Below are experts of layer 5 (counted from 0) of a mixture-of-experts language model. Rows are named router (the router's row for the expert) and show model dimensions 0-159. Each number is 500 + 40 x the weight over its row's rms, rounded and kept within 0 to 999. Numbers have three digits each.
After each expert's rows: "comes after" lists some tokens at least twice as common just before its tokens as in all text; "mostly gets" lists some tokens that are sent to it at least half of the time. This comes from a sample of Wikipedia text that the model never trained on. Tokens count by the router's weight.

# expert 32
router:562439441465533492483533498555462587448482490600467485495578594453523458517481510467439479471458501543513457544507522484533532522578541495545424442575492483532477443587507524408490471528533445492526447561509493493564514427550558511557439479476538439487485463434522482554439434552539471542485448464570526447460455472483489492437469470477465471520494540478477448556485502529526511560462532508430454497488452518499544526542548506481527448458441584490472467549464505466460539471522502
comes after: "\n", "\n\n", "\"", " '", ": \"", "- \""
mostly gets: " M", " b", " B", " f", " F", "- M"

# expert 13
router:463454503555489499463387451480512533480501521498475413545512444489520487495438540437477525476506496518587491541499482558499428514485480498457571535581565451449473547449549499509456453551457392559486501406525519496510509516491486539516464482482539489499554526453505505460467484507531538560546497568538478581488472517510519538445572548531517455449525477503513571516469486532489448516415453499508571470513502533488555540530491488526574502539492505484479482576521541516466451554516465
comes after: ", ", " in ", " (", "–", " In ", "In "
mostly gets: " =", "In ", " In ", " (born ", ") =", " After"

# expert 47
router:523488503484428534514469514524560518511546575481519511464547492531474462488408531463551552543469478484513560450546494517557420467494546531495551528462468547556499542502503519484493479471453531480464518463476435479481484511525466577573541491530519527487452570495470511573535506423448463470597526508556567504507483523526513448501544501439559509598458493500426472545476554490480532438572522497521519492539550503531513447472561524504529536541500506514532507504527467476497516543558510
comes after: " |", " |  |", " |  |  |", "% |", ") |", "|---|---|---|---|---|---|"
mostly gets: " also", " would", " National", " not", "\n", " national"

# expert 61
router:486450507542517542516490488539435494528515501520437494452537553524586553448509528412492509579507512509533466500500537513489455496561531571507469499548491463453456553506502447559469550556456527517514456481518553494490540464530475487466460440502517482483525501482541458456524546523491499551503485542407476488538479496438516578454484543434500547563487452477512512529466528510521455484548481500578461481512474460525523537565479428447532476539446494523479492449523496565482551550505525
comes after: ", ", "| ", " in ", "- ", " (", " "
mostly gets: " In", " In ", "In ", "In", " On", " After"

# expert 3
router:521441481505509537485541496460560467536491546488544448444457536538468495461538492502499504451500541490429490530544467547542531567515471565548544487545481441490482473510506463495499488435465507468487544539427495503510476546555556479417477437406530504521538504462434579430479529508552487486505526515519481474537498481564499536458458445488505495475538484440492486505467522487505543434374508483520521501543460525490457507435527500455456494543448449517539400504421519531548541496533474
comes after: "\n\n", " in", " of the", " in the", " of", " U."
mostly gets: "====", "===", " American", " United States", " ===", " State"

# expert 14
router:494491445526544532524437485513509524457452511468458513549553470459511506485545522445526508456556463578481532564540484494508498460516516505523544511471527476517507533551503579531498459512497492535530447480501553521533427534556478537497471465406448492486456566485536460485461493521586552503504389509517494547585456474474575445391526508542510507482514510538488516484505534498515514510524500533522443504504510500484542522490401513474497518498435503536408558573515500502480496469494502
comes after: "0", "3", "1", "\n", "4", "2"
mostly gets: " | ", "; ", "| ", ": ", " |  | ", ") | "

# expert 6
router:532495497480470465570469545547530521429444503464469497397514504519459455506446512527509504532471530519467519512567494463561511446462547482428479533541436487568477496481496491535530565459458472484535526564509505470476468500478504554560468504452474476496509508540465542475449562512505536485560566468494556503525559529441549425446505452497494516472523504578489506562556532581477470452423448537522494465464549471472550532449508520550497516559506408541528535418571600574573473486519538
comes after: "\n", " |", " |  | C", "andidate | Votes |", "\n\n", " | "
mostly gets: " |  |", " |  |  |", " |", "|", "% |", "%"

# expert 33
router:572521520549629501493544437475488514496490501565542496461515524529570524492517479462474547524498492487420503492503519435571498464482491488459411485432410516559446537500456513461480514456509501473524495518448530509534528456419493468473529520455488494540525555566452531528442461419525460541526509441509475475542457445482531552435461527478468439550538501500498477534501483502537516578449516524437536474429478444480533568493559467477459558478469578576494551497444472422581535506544481
comes after: "\n", " |", ")", " |  |", ";", "% |"
mostly gets: "\n", "  -", "\" |", "- C", "- F", "|"

# expert 44
router:537453561496488552422466516464473537477471455457574517473512461496541557478482541453434478457510413494545496601475587461433504539522457452518505537470541506438511520443566573499519465569523531446501447458553523476462443523515442515499434487389489575489472516548549481541468458482485524452496481522514508509557432496505490458457528510545525501471547534475467524436563541541457462470566457494566412546533493494561547561488495484493531508452539523566504540493454525454442521451529472
comes after: "1", ",", "5", "3", "25", "36"
mostly gets: "°", "′", "°N ", " (age ", " (aged ", "- Coordinates: "

# expert 8
router:507479479537422575466499500515505501471500506520459514536499488548519566496463505474465563532526451534470476598526481445432503500502482494508532487522471476478522479529486538504522533504505428446531483433489498503479478392458470521415568488424488492528465503551463495492489531527580436402522512584524481499486508486468533561461517485500549504522514457527556615526496544544516439471459454510539567442525498474459489566442543478414560526456516468541547460458466472537491539439468502
comes after: "2", "1", "| ", " | ", "–", "0"
mostly gets: "995", "011", "023", "009", "013", "015"

# expert 1
router:567441481502530482483452515416526541514501448545508430454486493508504498547550478434500512499533467553431544557475462454507489471536461492465480556490468510486596561553510527479425427484447479535503476520416475458486501535526512511462463550515455602443455555530472435492480448543518509455506439537578550441584463420463537482451479531421511403543536474516548470488437531533502478537454526586485478477511504461464526530510525540466492508448546489468485507557515510482527512509450537
comes after: ".", " =", "==", "===", ")", " |"
mostly gets: "\n\n", ")", "\n", "\"", "\".", " ==="

# expert 24
router:418487456550493508473506518454503426540496513542422481533449453509451534527469450529517534483504554477510520536476526464385461469508487529475541461531492516478518491484524503532506513536527439494477544447482448492523447426490537529475571567517564548557545556564437508451511580503449434401541506537451497546494508496474532604535516475483522452487434430532558518502443491466529466501445554501481569505497471521475457485494476508455548499446466526512542399452496479506533532482444492
comes after: "1", "2", "–", "7", "6", " October "
mostly gets: " of the", " in the", "013", "009", "016", "012"

# expert 59
router:554503495531475488558489538470510543499535555510565460515423526466494510545485528490491512502544504562512516546488558473519485530529529541479502566571464490512524426542495538472475516516450555534508452573489505420501482476469533542451576464505510493435456568546542557496448537589496516439497437508522556532529566432517496507401480552400466522520453491520524591504500516548499412502491555515485476435440559503424577484486469533536495581521515545515537521473490444538563478470473491
comes after: "\n", "0", "4", "3", "8", "5"
mostly gets: " |", " |  |", ") |", " |  |  |", " –", "  -"

# expert 0
router:442473473563452484482490533451514477526455479469447444533447446568455529488418550493479481522463515550467552494487436501461459521474494543533531476422502504418457526544475480470522545509449474484478431411559463509424491464466465544425479562461519500479530490490493469463461475507510498454519494489461512489496528481525576542485524472499558473467488460554525473503495520478536485505515516452478512503437511501537436448458424487483546484458546462518409442464595502534479509500496504
comes after: " | ", ".", " ", "; ", "| ", "–"
mostly gets: "6", "5", "4", "3", "10", "14"